{"n_layer": 13, "d_model": 128, "experts_per_token": 8, "d_expert": 32, "d_shared_expert": 0, "router_score": "softmax", "normalize_top_k": false, "init_std_router": 0.0146, "norm": "rmsnorm", "tie_embeddings": true, "optimizer": "muon_variant", "lr": 0.00613, "grad_clip": 0.5, "dataset": "wikipedia_en"}
Below are experts of layer 6 (counted from 0) of a mixture-of-experts language model. Rows are named router (the router's row for the expert), gate (a neuron's input weights, with its number), up (a neuron's input weights, with its number) and show model dimensions 0-127. Each number is 128 + 32 x the weight over its row's rms, rounded and kept within 0 to 255. Numbers have three digits each.
After each expert's rows: a language model's description of what the expert responds to. This comes from a sample of Wikipedia text that the model never trained on.

# expert 12
router:172082180144151093094132151097104155111148169161147098164153102093094109088098148163163099103111145117125152081106100098107151164086119087162114162167142089140158032168103100100173133168097137157099103147170152095160102095099107091133099176146162153088154099160117102095124077157105145163101150157098095157098075160088169093100150142103076152165168169100152087179088111090150102086166
gate0:114108097173102124076095170179131118140148114124106118087131092162124144147128072177110160115087123110131191139083176149104072158174081135088176090105126125111109151099078133145135132175140131054084127220184172129131132112150156147140087161155098102150212088126132091140132099140159140145120172163121071144092092131121144134153122058135130153118152119072107106189098151139104074108159
up0:176080063134105164132099161145156081130165099155083100143155099142145132139150103127071157100139149071130151108060175127115122193196095108073220110117115119101101148147087191106060157173107118083107133135182136113102130139147157146122182149119110126170104108105183090185108108116166085086096142121112079116124110123147173123168131140103161179125193122110119098128150152140122109098148
gate1:093065098148115097171155111170121088133088147078182133136164137075088121162114111128140099105157090159106095123093120096102105095137128131080168167177142161142108088121148073099131091134067169156081163094173139106123125139120144065091204181118153094123147132110185125154127140139106102126165143076178092068076112125083167082194123141110104157168115114101086114144160097064128136110147
up1:162120102047147173130143128110081111131123158124175111076156093138159125118055156114088093178137126134125138175113133153132113109063102076165103189156115116136125159157139130148136142103105164180119120151080128173147110147159183169107061108091112187084158097144106163066143084191133127043130108145061117127123141177125081118088163151147172163161120108156165141088141165112112124134123
gate2:100112213143153152146120086124160126121162097107099100124174149164141150121121149178148094093078104111132140121101090135067166161137070176109158146092153053123129108129081139132138150129095080163126085132153131106125089192148114150134134160070046161129110171106144106084058126088077116169174061104137148150174101086110098083121101103124126093132173090156159159123122094070156135129140
up2:146134230137181125120109132147122096123115144146120122142168147154067118130093134188108113138081102159126133164100047149141157103142073162182126153147147064112097108143138128152143129173128108125142063133157179120133118142115067138162087164091102144086153127112135140103090143098114095172160109111144103082178089088082075147146061076107163134123143126106131179134090092068187156134182
gate3:066188146131163090183151064155161108127128169138148190130130139146065182144081142189089090134120090161100095095112140124165126163156151057142122174163129139090111109141097154111143100160094109127153101133137155055148156157113131121169082145143142150075147147163098157083162161178168116148128168094095145130152123127121181192116160189120107172125114115080154070106100157123177149148124
up3:104060130123117114087074121109155087135144131101119098130135110149111107113167134051123112074142123085173171096125160156135085087120121131128113104097143150148211107086142114187103147086165187192126157156139073143152103093112156179099149086117073102178100085114187112129126137134103125130116122130152129092179131167178033125117105091088093133128159147193128132121091132123070104120176
gate4:140111152159157090129136107081111151109132157126164128158115127145041104169137148176117110080126105079096135070104045122173075173168114131101138178162189102101105131089155146135125101194149120071144133118168097070138115133111065052152164147158115114149196137099163103179063161183136121126152096114098123140162114109130115135158123105152129095109180112116084116160120097075108147157136
up4:092142076158102144158129161139137156165125131115139131186167174106120174070120150129120108173144161199099114117091103114101116108232114114160107135157112121057140098126119123059073160183125079101099145097125034115136123144113093119126145158142122102123185174133096133150131176101129128132112136116097117151093167129156117145046140119136151068170145174131138138133100077140101179135198
gate5:137140119145133090135147084095072128141093165109169158103186138161173131102140122166117191137104109079092134110133071162104089133145131071115094123143152168133166157123088139146113096144121162199091172151114115108131135105097160087172103151125101132116140122138118201095065113167152161054102109127114176180109181184135157133058167137082088108113157056158117090110100164108151184130113
up5:127118148108136151099092177127179130123159103134111092176084113091090119151130135116146047136157122183151140147130199119146174120108148176118157142112076101154113100125169128131148166090100087073168086139158159158129131157148099163086155111159148127111120136102137043141198141095077104199150148135124057070136062079141114125171093108163154149154095174121155155156158080134117076131148
gate6:156125169045123071109206105137150136118110124127134194095110122156098090169104106158154131082189098142119075069085185039115145151086129084142115101183188116145139102102111111133159101092068110154149131159149161102172159150135110108154067136114159093115136083140175155178086136146116155145165121155158180107134100127138136148155103105106150108074114129135130096182128167096140122171124
up6:103110092188127195122044177110108099112160153132151054157147125115129154077149199134115100153084180094140172167165049166128127107147124194139121125089120093091143150157161118121095179147172163104113142110138139165123098096132131194094159134166091173143106186126096123083167129116143115133087114107099078175105139156114109105119148147133122142179159134118113133090100057176134145099109
gate7:139128135100136118095159161158160206050144099152156098142089086124116121137124158146183161112163103129123102079166134035073151131086114081158111120117112102135063110129092126112215106131088085127119107218122111120108132114145119123123114157121120147083115096139114112147135108143092175174183123184131153133143134072123134097146151098159073128127107103159125078121153081053147060126116
up7:163134156126107087140157157171138170077128115168126088148083144102113125171152160174164185124177122133160171065163136097078154196099131119150115145140164094113043120080108094113162115163090083088116134200122114143137156103123123134099152082129100150053128123121129108166149125167110134147220137201125140117120131076091142074129110075158119111115125104165121087117152141058130103135125
It responds to: Common nouns, table cells. Concrete common nouns and word pieces in running text and election or results tables, such as Votes, yards, tax, money, stock exchange, Siege.

# expert 0
router:174077147148169102121100154092094160091163175161142094169150104099103093118102155162152091109109151167114161087099089098107168165120113095160100180157139098175151099151119121080174151157107122144096116165167166111165094100114110084115099177165162148085162101173111115103107074168099150168098169145102094147113075171090160107085162148091086160164154149087167083161094106089175097089156
gate0:056160072115132124167181140132119160104145158073040183132123172122154110086060193098124138100124124121166117064144122114107132162053129069119150135124150127158112116219091136078146156117143159140117101103152164085143163107130097128127093121185141197124143127138161138109177178175116127157091128175143110134155118146120127126133148141181113153113165085100139102056120093106142095139145
up0:124079145089090117192125132044118128213096115113144106111196198138080133118043107133113090122095190098146118141112071133135108176108122073094160148094138110111123124137150117101089107158125125101126120091134111137140200147185126132155154179109124112093194120107116114147101130110104086071164108155148160112148123170175101133122146113068096095148127131122111144195191162109115146157134
gate1:140107094093087136124118118151115125135207128154108123136101153084099129160124111155148190138113136186157158138097126175100128180101149099114178189171076125161104206127129140142185140185119125143115070091147113112097147109072216087059111131128146099177148104149101123096096098104159116137082120119125098113129094189170120171165139164079163133108194110135150115142079139128149180157159
up1:136169112143134130122183105198090162133211102136092109152068116092137112161124101176119177092118139190148157124135145171139087113118156115067205194124050156144144094081143110133139162107150101140110098169107079110106130163096158084123118152095131134149105133113076081112107176139144169114078127131168118101106102081128112177152178129115125123129224087165122139136148081121133145119160
gate2:162059163137114119116114100111161125085123150149120129137136176171028121141125078129111169158154135174163130130104140152119147185136172179165109150128154174130119117171078081166220109122104120103190086111129141086116148110111091106127152116157205194117136129197170133133139118121116138114196121108135181140128159157164119122113156144142177091135154182166166125202095153103132123127149
up2:184169130089167108159074098125139113159089141139141161088105184166130181125123125143111126087103150147123146105076107099099163146162101113205149097162122154080113113131161132182064169102073090083119136121148104080112136099191091096144178096110112132127114165130121147124125102170163131146196091125199154170111149072188106112157110126158131079153161194133109154192101109146145148096121
gate3:110126122130138083158161071093135117098192163166136181105151158138134138111124148119095101115134143103094148081145111171124090112107135085132116109128135123191134094177134080039146100120110159135116090093165162200100169143106122197132117143170109096140203141095155188083056111140108109165159095078132165123070106163146162116191179080158090137143090169098159105119154115128149133112147
up3:090085110205120127087126124133131084146172096157200149140157094090113136119113194085115109117102119133067131161146147181112058102139125135097119146129134162131146053144129088103146093137149130131130095131126167133148093154144059170144118094147088154111185098109208119076100093095144075107150163130096120102128106165189100071140133075144131147165081123144152188168122141127079127098081
gate4:119127172053122124089150115093150199141125187152106143128164120096179136107146119139143146075146087096180184130113146110080227156147108146079116128071117086198102200090152137088159153112118067119080089088112103123152093140132163090104113105146110150149148156141146071127133147173098133149118130090148116208114136145097105142139134106089123090142152135131134121201108131148127141125065
up4:081101171140103150147159147078165135173059157139081134111162068111192125096124131157164130080157070142071160163187104194040117098127110117086146108095120158142122159112133173035109130102119112115157139105153095122133129188089112123098127124067113108178146125162147100130180148176123119136096118066119133143180117122112105077157122108178127121139124143122126138166111140158142121180076
gate5:140046115179120131113190155138083134123141151177122131107167145094138136176133168111139151142194101134159168085082071096160184161130083158115146122066168094152159107145091114133139110120119098140103165199100125107199135150170123136094140144169178169175149123138144158127110099167144180080067143105144132185084141195150132152081125129088163135162101114140087132114119119126105145130060
up5:137185192118189228145088146121136085183114085103080105124096108139102135107103109181135127125097220154149120178151120133147166144163122154136153122144089115128084174152151149101068143133132138123091139121175156153098085107084108139184120134119111103081078141091114167128145109129145115098117149119066144125154087076110100110107123189190095099091151178076154086150164117121164106146113
gate6:109061113184124114112165082107117157105113146140098095163152087112137110126084128097190084116131098164139146116119137181083100156142152091133126144102130118131160139109083139092122094149161129133180142155101120194159124151148138157107087152095183136142165146160118241116113057091119141101092132142141050092122119160108188136108197154086133184135095125104192071152145155080099131133128
up6:126108119182118122173078177133126091142114150102138083142106126127110139080130153187145114134135174179157094176183092150176087107140132148104130103197124108103108077141172095121089113087145097160109094133159092105140101105122146130076190135182111102136160116100178061145162199141152101172142127137129125125097092137142134188130092120107100224112169143053079146116079110157100135125156
gate7:178089143158125127171169076095137171102119132140125179102116144095132078133085099162154136121187142155161183122163124152121168139145151106123029141116139134096167101115164140101125113055129138200157182128064115076145134099110118138097065172163128128157156135201064158127123150145111134104133182120158144136121094172111114121125145115151095163123162101088128069151103144062173137167171
up7:174131167133138137143173121049148132134107148166152183167101164084160076113135136094151142164168162164140133128094068127158166118108110108082056118137073066082161130142188146122112090126126175184098138053062101145153129148144105147092136135157150103168124149191102152127131163108096115104080118094196131100078081164112059093153119129089116135124148132113085093160134154148145114142124
It responds to: Proper-name completions. Final pieces of multi-token proper names of people, places, clubs and institutions, such as Angeles, Michel, Alb-ion, Corcoran Gallery.

# expert 7
router:166089138151165092078090138109091159099156173169140088155155094082096094100090172155159093103104161092109153093108106111111156148106122102169109152162150098169157066156096110090159141159108153161088097147176157103168095090090101094112108176146157135087151082143106113105113087161100156179087155165113090158095084175100153095112168131094087152177154160100160100164086112073163095094156
gate0:150102106197157138077171180112146150157116174157147090141177143135098069111143157091111116167122122140118165088178144107087173122162105100135101084144188101127130136132129101159119120142133138157149079145127131121122114059087193136114114144123123145144161134117093115148194128138074105093088096156092067161171044079144174086141143173113123164111128181151085144118079101125112073085192
up0:106112147098127075140150131113146129125151080085124107161145159129095122096176152161160127100143132168152245122149121095125107123111126117135137132083136194098142118080101095099080093171174083098132123035110076113170123126084089117090091078161128130117118168124141134161100153129098131111131147135153152187128132092194148078088146089079152132169048099135131184114161128135145158129191
gate1:101122132071094136093148113170139141121121145156111112139114175144115123153108167158124127111094062193184117060122112147106153127051100090149151146109077145173126160062108116127117184091073144147107101157141146132172057138153121132126107126142150096100151140160076134031128080143082112155159127161056124193123134123171104116092168127101126129151194169161174111139123167123137169126094
up1:084100133068096148099147121152150154109118183160089106149094182146067107132113141151119114139091074182171125106130107131111164147067108090139135170098069117170131136069086153116089155076087165159125064132125147125165078164170107111098122144147151098113149142117102145049121087140098148114147143164037135170148116121187117117091213146118125128177179145164165140127154136126154154141107
gate2:138141148112180131075092091172148106086160094071188118137106023150173125122110069106108115117126170113098077061104187091113097119139129088222103144127105099133107148148103085116155187130107111097101141143146088084144189139133153158109128172126134149163135101137124148102098139133095133160147137133110125161148090179141128079207099169094132075103122062095122106134108107133144108133147
up2:114120097139089131126184123119136161176076188178072104118165196134105123116139143166117179162161084130175117169120090113133163145105098185035142119140124130155167109118143099156133038145133154153127111055149162166105127123107095061135155159113140142099210154095133140135139105127133160088105113144145159121116146136175139160077159083154153188176124162146128109113136194098104125112101
gate3:140176093126092092100165117160099187083186173149128105097159113148127169089100131116078135086113077208087083119120130158164107147078098077174160165150175099143124105143153125112160109086176141136097133183152173101160190075140106131134105101110157139105109107165080158156119086156147145131155104177144080146096127142128169140089158096062102167206122142115139159104104141150111174157122
up3:064135133141132062126138123148176085144089112150193187145166118214197083162166096131115100106106135104160166149120127067166111160138153169131149121167144136156152140115127122075144096156145168103118162157099097037089131101095129137166092139071151142116128089164126062144116084149136164143201131078194119154190145095128113082115109119101156136107133126165105133135136156144136092129109
gate4:171087104106130151140126102101130125037224078164143117185123094132136142168079128169185093126132087130141067106117094061104155111164104168161099110171118120087160117147135183126139186146138144133178108174127133125128104192108144078182147143135087134055095118130155099149091109181087129107109149124158149127129157127141170159133155131111123176175142138117176140176124193164117109121118
up4:089117133135134102075153119113121136135139112165205141150166131123118106157149132194143082197119102124140155154135119120195096090130154137130155125124147166108117138244143109163143136120145197119072050187119185140134147105127197130146130120154126139143085069133105143100093121114147143119088176071105148096133110062165141133128167140152178164101071082149118118105117107078126104080143
gate5:131098168103130093109152120132083151142165131132066166153110147156114096162135133088124085124146119159107153095156111201120212121116128126112088134167169113104135158145163092158145129131132134184114096194118164127126049074155084203140126054090129144107127118194105078130125102165110143181129125153190055191151083127142147120103119150085108130077167168155113136130131142132140101069143
up5:125151171088178106105124150109069144132161112094103129138127104172109113118118160104116128133079094174069166117152121162103174110095131095121160132145142136184111135172167138186137112104139123193158029141088189138087097161145119165117155133158154176105149119153077068079160080114100174147126117108176074136174142142167139149099090130135101137101144126133228098113153135121176080114099
gate6:148135135143119067127110107107139108119111157101111132148141115165126094154185098216146110114149091102154125109154122124074126082103196108106071057128122129071165150125110086125122151163158122178106149180187151177146086132142134094111103081106111093123145077154112101091099079137139152098132118141140093212154089104146097102119143112108101133085127084195124043154095092067160122094128
up6:195121189080159175123077144087151147147083173133105142172122110167101127157160107169097117123185101102140130116145130089156109140108129127099123099142147167111134131083108084162133124107131113058159152148105165154149099123164046162134100048106102099093142071151120090201168139114101100147119176151158104142086115123198078148126119134060150151109089164125100140150145067105109091140081
gate7:125130098121117115082127128148135163102165151093137155132169150111108168170114118166102126114113118067154088146189143101089135111111106110137117157112133108101145148161084164107187100175101186186153133151142138056095077129129121118111113087053118144129078095094127094144047066140126103085121076145159108114157116109065149137105166103137128076157187145189189100144163124091192116113077
up7:114165074130119115110191115133129134116169150108147108137102110126060095119178123151178105083101146123198088100099109120111130162093116156133130104181143154129174095063072167127065116081083134209125107109162168067140090103095113075098106110139101111189116149121136166101095077098149113107078114128101123132131146149072116080079092112174054111118135075145147122094115128135151125164093
It responds to: Table cell values. Numbers, spaces and opening brackets starting table cells in climate, election and sports tables, such as 36.0 ('2', 18.'8'1%, and comparatives like more, less.

# expert 50
router:190086152164151104100101167076089153094152177156147090160162094099106107115094150165167081116112160126111147093098093093094160164149105083156087164157148099152148114161111108103164144147112179145090114167169154092159097102104096098112110160148172152092150093153101086095098084160111149175096164159099096152080090156084173106095173136098073163167156156098154096167096100091166096096154
gate0:101059112081170084117160148189106166143160141125171144156194157110114097184130173158114098116095122063077155069126071124112124152129108132164105124148105137102098132079076134147116080144109112130184129106121137104136095092104133125141138141112115208127155139100119138111085062174151115153108165132087147108152138105100091118196127111122095155130166146100141033138166144072194117087152
up0:096130108101148119084107172072113089078127149178180122137097163096139127105141119109146108102184152171184089144133137097128126071090148133124105128163170188136109097105169161162195165079163141116131094134152045123142167125134081161152147111128172156146129085119145122160186137207131158126079141124118121164109164188141138152126175103147113115072092123111114159136049088056102132132117
gate1:121108179146193105145161099122116122098154172135152126142133086123051160153148122176159150120095117162049096158109134119090128151146111100134077126164161157068175128110080130159193119154102125113161141121122150079145101107183049083162117137173210171116168087089149093175101077153144162162145093129154156136103097126131195138137140183098144081132132151136086123126153145093118129170150
up1:150093087183070115083045140157093129064156108110118145167093118198109121152128125132094088146109098129146132118166097115144087128088095126080114112131137087106110138111124100142077134140131147166113205156058099077173121110166095126148125112170129168147108065083168167171102136165127140127071108149158190162117049151157123141149145137122153126114154173085060148112159137108157150099101
gate2:117164120111126162124165169176117131112173131168118116137108108157161122140099171181154120144059058162108077117138151101162142201030140045206104102189122151154149168137093169112138142077130127111149111158138181124122139129111131174086092102120155086079128109105091162117087075086108138143132132130093139094145152162145194124126114123115092135130144154144113049134086094154110159123121
up2:119177111152116126121142176108054174162193134124104155070092171161152173093155148098101162131101119124102079127075157128087150138113084084162167116152110116116117139148133133115168114101127128137168104115122106116128124102064138152108084156125127130094108170142059202118118173041179079053133131138105144101065167162094096160159102097132090103135146090114101108118160122106058155096123
gate3:112054159159129143133078145131066119127148094169164073218166163089155142170138108172148122120106163122122141117121085164101136148090189218140036114151132113167171149138183141156129114122090079171132126138090130111164081101162100091129106123179124129159076116114110170125091119119114109131135155171097125147117112135088078119106120045072115117178160117113135111084150131108124107114136
up3:165123147073162119143094103169217132093134212114115136154184099109138153119121123182182149097127129112150094166094172116138186124121154118052130123140152079088149130094086137109124157107139179109150109111131216129122108132185176101165121100104105133073153151112071127094110124122106182122190175116174125153135115139122127087153138124148139140100072152126103122138063094102201126155107
gate4:130136155088159081114152130193069115149195141138182151150124115111127142141136163140154123032091151087139112131098081163109160157184036139162159104093177090199134099149098142104146096128144114195113082126103158149129093180130088140093134132145102095134114128146103120137113128106130148142155184144141129152170108079085114092223105119102078132149152123164167121132179094125123105109092
up4:157131139133143087124156126175095092139131134079163137110153103132128127169203078142081193099106103148091134187102117198184141110146108168120166167111170129167149103150072121124145085160215171159069146145145187104099139129147084083121141154139102117103138147082150100052118113076182132162099151133153131137151088079055119091179090143115118171129131141130143159131128126124163130097110
gate5:143164151143154100097096157134117093057121149182152050094141104188144157136126158145175092139123094150142162169130142087135183130167113079105148116127152097126120117132109115085145137114186149158096097182153071153097119141143185209156118112130088126154136126144124118102150170129142206198137117116126094144145096158126179127096090179113026114113135120090147132124127117161093053105141
up5:127135122185117101128060089149154130139100067087154159120179147147137102131179107119067186158107141161112181132141125136127084133102072160129144096123081105137172117130145092177149162115111093179163112176110164109133146143173154131095157104082169144090154129121151108077127033171085115072173103187197158134118124110112082103087152120197161132141148114105101134118163163110179116125119
gate6:148078097090189172080139110156112153101137149158131136188153110149047146144116190164136123139116112158130119170114097102148143173143145141148058141139165144096159121133178148086107115144139097101116083148132146123133124136093161106144138101100121133169092090195081156158132138166084144107123148104143130126177124140119179118155141155188120103240116097055176082119210139131114168106162
up6:137139136105164164120117164133126133107134075148090085114125170102148125167177152123102104116167156116100226154154131203107099168082100137141078196133114156153141118127158125115126181142174144083156143049134082107134098118085113131184156144115150175049118121150123052124181142099091147119166143155158138100077134082151128066125099103165151144182145127156119163128119115114122058124161
gate7:068123066135152107098166138100094156092095178144166121115145145081118135123138122139067169129067123086161122166126106151098095187105180090141120153122139127174110124135124157151084150176100172109167137128128122058156118077096188121126142146134143127099109164133080094156165122134189157128085139141150157177144079180102209149153102108087109130102120196136146080089094116095165053125140
up7:093095149115097128095172124128150133180090187109177136125157176081067133100084156119080111160109153111174088149142125139109098111124179070139087153093101150092113085173082145120078140150104142158122145121113105111176131106124238106093162172096122120156057108090076117138153085092202126110088161113140128105175156116128114156096151176125097113137093099139148099139078139066141142120152
It responds to: Sentence subjects and names. Pronouns and first names at the start of a clause, such as He, she, they, Steve, Harry, and election words like Candidate, Turnout.

# expert 5
router:151078138153164113188104154122078157090158182153132099160158092097103097106085160163169091099111152085110164089104078104112166162059119097162113150161154108157165100155117111092164130162102113154097121152164157094153107106096095093101108173150174148094156111167108111094106078168107156157087144154088092166131091153083160090094171150105086162173148168094152095165084106092161097086151
gate0:159093089127101112113105169136087125124158134127164125124139130162127154110124146066152097104156156098163094126099131159137156096176087133161090103132172084120179121161133120121168115106204087223142102167084129154066072141114084123106129092077095135131130101096115180120087109137108122144141119093160141084161088153063101169052116178091134164172113150156165149120150142127165057069143
up0:161121109125101119114112158127112113117162122115114140129148140201146169082106106065160111067173159114131110126090137144095155118170087144144124087105167158132149150191164123136193091111177123199162089166055144144073101148093100113134165131077072123163128126106115160164137129126108148158164116094172133110137134148072119190079081175118122190151109159131208119130150154149153068073130
gate1:139095129137152119138108159126134114202095178059124156196175094210109050144098137163148075123111104096088131096093116133162131142147122098066177162125125163136174166155158106177139170151092089124091140122118162106132098153130113068152125165206140152179120102132096116122088127159104178122078160140087141100163104123152176154099145124091166097135166091125139094105164124185162103118120
up1:109114099149119181157129175154163176157099157130112169148132097158106084138107119197107101149100091142166116127141088134166061182074121084137163102077069123119114088093144119128069152161113121108103206089127162118134148122172144092206122100205134136125131127139120097077101138101128095162138171167113123091153085089162101110125078156137133127096163073126109106213165133167135101134127
gate2:053143111145100102167156149135073115133133126078122146134183084153096079199131062149104098072131090149114086092150139092081103143134168096144141080112126110101080118117106074104104128102133139137136079137134147119167136117148106109124111085173140090125112077126125128093130107126110163133155163122148129113074156216142167140123157097129140170176163186186098054191126159169118180081122
up2:131159109158073146123110150099119105145093119122124139144168088146125130147131099094188070092122039125124140128150194101119113095116089068123161084114154144088134213144152176150143112148131134123144090145153099169133174159116140119150100050197136134188157091166080116114143132205117158183177114147170117132084133177145112128136153089131179176128090117168113146132124138138112152171058
gate3:161188154148206145077101095173123108134085141170166112133119136133197149104121134143160114155066162130091111129155120111120119108116109153134173083097136129092056140171136142091151116121166166158160145128137150110138155118061101142137127129100127086162078128093134124120106119167210131092152101166211138184163111086097175110038148144075140114119118108123082141167126090147126092092180
up3:102075126104066093157152151090147146143172111075091155133136105134043132186093137103100151107201126118149150120109118169109155175144152115115060211133097137223171140138140124134119132116085107102116129132120092118110095153191134116114094144133112147104151154142106121135129131104062108144115155110066138080084168178131101133197122113151123160160104129135195103100100152072129162151077
gate4:129132059186135102128104117078172131134108165102122163169167154077112139111146126092131166137121107175127111111064142104157152133177103133158183097120108072147168176137087097127178125117127112169163080106095110163077109136163092133073113163126126142124155159098102124134077096075120192150095120161069160108077066149088190119111123110157102134109129122066100163143195100073117161090130
up4:167131161147123134131159151157110127151169158149103121131116088174143131116190094133094118114151060155142157132192164114075115180163062119091142116130134141054125110122032128126141110145124164145121147202146187124176104123091100161188173045083103129087069052132152114143141124126120133125185155167132078107140127091121148150142128146108130121116139135112173065148117139117153104145184
gate5:132109158165113070147101138178116096101132133146157065113090168094127128159115100170150092117148195097056170147117136141167166114149151127080142130143115172114111095108197077111168156099110117099121160151142088078136164129220102162148147139105110161119127130184121096132146144079098120104153107158086131119175073172093064085148187136159113186142141130189168100123115078111129095155150
up5:119135151168115184147128071149115119120102173159119119089180120198195089024118124065151137171131116151120102180169136132166047126118104155148135085112154136164135121133097105130095147116122131199134114160110145089141121171161161173090132178093076097135114164110082122149095115163180141148134126119146114124097110151166136143099094113145116147066157118081071123108116130114060070132089
gate6:120114109149148138152165161165126151152159137113097118152092141163141133160067136168188109087089152098090155126167161118124150100081116103111104157216116116116152164039095075161115118110133137114124107167090201105162142084163107125144101097156119116123135081086098128086091043083103158133159089144094150125113110126159128172098148037095097084127105125081172138159129099137155132087173
up6:136177175101168061149158143106149145069066158084104152032120111164116110063079071110113140135125070172152130140147183143131141141163151069127114110136135126114122104098149156170109122083155110121147134123121154094148224134125122139154080070100117081104117141125139126147151070162102127153118163134162105091190142134155147133064147088122113096105089154152123084154163185135131174101119
gate7:157091117121117179126166047159135182134150121158134140107204112122070150143163119109087119101197164125058145065093117127128113177167142121168138173144168128116203124133128166109127110153098183146153177107130118163119123057131156107074132136107159138101148120101114129153105061149100147056106113113101133125172104133109133094095121117107134105154141084204136141164129095180135166066157
up7:117125135152074141162140180118100109118129124106100139115076092138098139181102119205182123098129122140127084161148143120136174105079148092110184096137107090124114166137141126151116111133139140117118131119153207090080138184124159097214081139111134106121136132144052139117135132095140133165121135108113171099144099133105158119203100116148091101059105235056089089143127086139178147149142
It responds to: Word-final name pieces. Closing word pieces of proper names and titles, often foreign, before a comma or quote, e.g. Hon-ey, Quir-ino, Saida-i-ji.

# expert 57
router:140075176166171104099080142141100160093153164164137097164150094086108088097090161165152093108107158168119155103106103108101162165089128098158110153157151108169143053162106116103161131155103196157086113148163168105156111096098094106101094168154162148093154097152107089099109095169111159172088151155087105163089077169086150098097171144104092160161159159095171100167100096091163103103148
gate0:125145188180117070150128102148150092139064130075127106136137122109143110135165149169101120117160150119114202158134102118135137121142088177126091132091104128187124143094135132124154154140150109145126106154151197151100129084096085101171125141134041183084108119138142071085182134116100100182205076173175125149152098047064116128137129122147095158156107111153156157133120087066142119151147
up0:118108072089128179119145134119133158103177143185115122098127162159094143120095111071157162135109105155144046091120167135133132127096176093116174129177121107085144090169126140126112106141111153083126136110122099125185129141149152131095127094132221062145163147101135161125089092117131135079084201056092106095094140202212133114131122085097155087112135119136092094138118179181117119122127
gate1:096073162101120168183131062150153149122086115152110153135132152136129096140100126166118089127156118148116181121124071119096127119116143168161114129122152081126092159160123110063143075168088062146159085107160167093120120125094093151154113131112096148114190122178126107104160143162098087235178122167196095172107123127139114062127114058134143154137131157098108125108086102129139135179194
up1:138180107142138057105135167105145102101147185125140120176101165096111156141173135097115128131111180092147083149107111151155110149124109127109135138138104119133161079073117167150104156091138162104147144155107081148184119114175114098067153139181208135123103154080130137158100091084164187038066118090049120115128159137123154202142177161156107085137142096108144134109163127125113167141082
gate2:093127081144112166103120104075071188143121129135119146107172178108062102180083088135100091145130128127093166077181184143127171190096149079084140165166136135079130108115179131149168154124124160107136133174116139112112113128149138115110081118133177121133130111188109155096105182087101153183128098167138167055164125171062154110092114146140126096163167134148175113184120094121133117134186
up2:134138091099109156113181089120086193082152118127138126135131196086095110148102039146116066115107105113124136125152160145042146178120165104110095126129146117083097154140180105120122146083091130087171127110163116140222167125120124124119128100125164134140111129160105189155066131102101128153140089124132117058182138142036136140097096134135191102141158148148136106110159129142131187159158
gate3:138035153075072199117142127156037113128159120138077131077097121095100126170089140129119130098141135131104095098153119075174152189113082108115130135127146115182119136168110186095138125147111147133152151107162171098171132098128060189112144168202125157178172129124124106129113096148137077137140116119121144108126141100101110110120126106136178129111104181159079097162167072143186104138089
up3:150162086127124102115099167115149152145129140090151132169170166155089137154092099184117077197079091103101146139131161091109131158182186072130136135155122097084139123092136075143127127099133120144105098154120119137103091149106255140159134095099179066136092095136123137124160174121109139163144104120074165121093148113160174163080142204105145105143168128153193171112135118098116154121093
gate4:157148154167139111135077083123112148109180110139079172093095102083120121177167137116205113137121130211077206125108140112077115176107149127107103151100196086142153123137135160130092116049100121152139053204170078109133167147089200126103142116136140139165151120146169112141158122141121188133153135097109147154148149133159152094138166124136085111156149111117138198123156173121097111115123
up4:166190195162113139120075110125114156101189123156114145118091133114141148131161187122211104133143100213096171147085134123090147123111158139123100150103196117095138100145107153109110118028119144176152074179174062155145152168109189122123132095134109124189158114127158114146157119140144175151134125088133177151112146139146115090147139134115084144159139104149121205073137141129100109090121
gate5:126110123128116151132125125111110162217092143119093089129180184082134132069150110126148129118121172135143112163100167176150130142126163185118140166113083103099091109089118127148143119144101074128092141082215234106065150123070127087148124151106123163194101147153115136111158167130157152119080132115094105116076066136135140088124179167148145137169182162096152092144133114077158104139128
up5:156137163134135073064135138120142131119154146160179210134087115138139112210071151108124133120134104107099125097132107093100151088150112138130071134174134142189185126173180104123124153120148161138135137192082075164183115130133140116107088098133121082067060161100061138123094115114132124111170138154121156133194157159090123203128128113092130120069137122156124133148090065110117125071133
gate6:128118098122172175095115122137157074121191122092208111139107121146134167108128155115135163149111111154097130115039124131075174161111098141185131084154095148106137158080110124163140139129081142134136057151097138082114113178143125188066104176100147171116138152093063116125151144106107177118198176110129123097045139164153149116148165112093109088164111145137153108161145147160142114198136
up6:128126102127100121101167163137146089055138166107121106162101110181145118124151190097148145192161124130112143191147113114144125090151100169084122150148144142153191155178076143135196155143132157162161159143101181112142051092120105146050145106161124164157154109137178158185149141150084146130173121148180099109086138140118130077075150121166134093093123122122182132087169146165082109183101
gate7:119153103159143119121131169178103139110172120168131118116072109159087136145126125122147206116126108160177136126151085128144109113074167080166137135129079116154143091139171056166169241153107113093121146154086136133092107120118147118114095166156130139121115078121070132115169097082077073135135193191107154117130096171144123153178121093114131171192123109137156135159166173185121088141158
up7:070132185100101129099145114125098074138123155115130111088118161151133138151127156133153106133123165062111100146090146150139212172166145182113149149154193144115106182149075185097131064112118131122179119113181100097137106146121067139152112087118118149144102184178138100141118159160181146092157112083136110125124109090138114098065172106188101082108063162112159152103109148088104197157133
It responds to: Media and entertainment nouns. Nouns in film, album, series and game articles after an article or and, such as film, role, debut, season, album.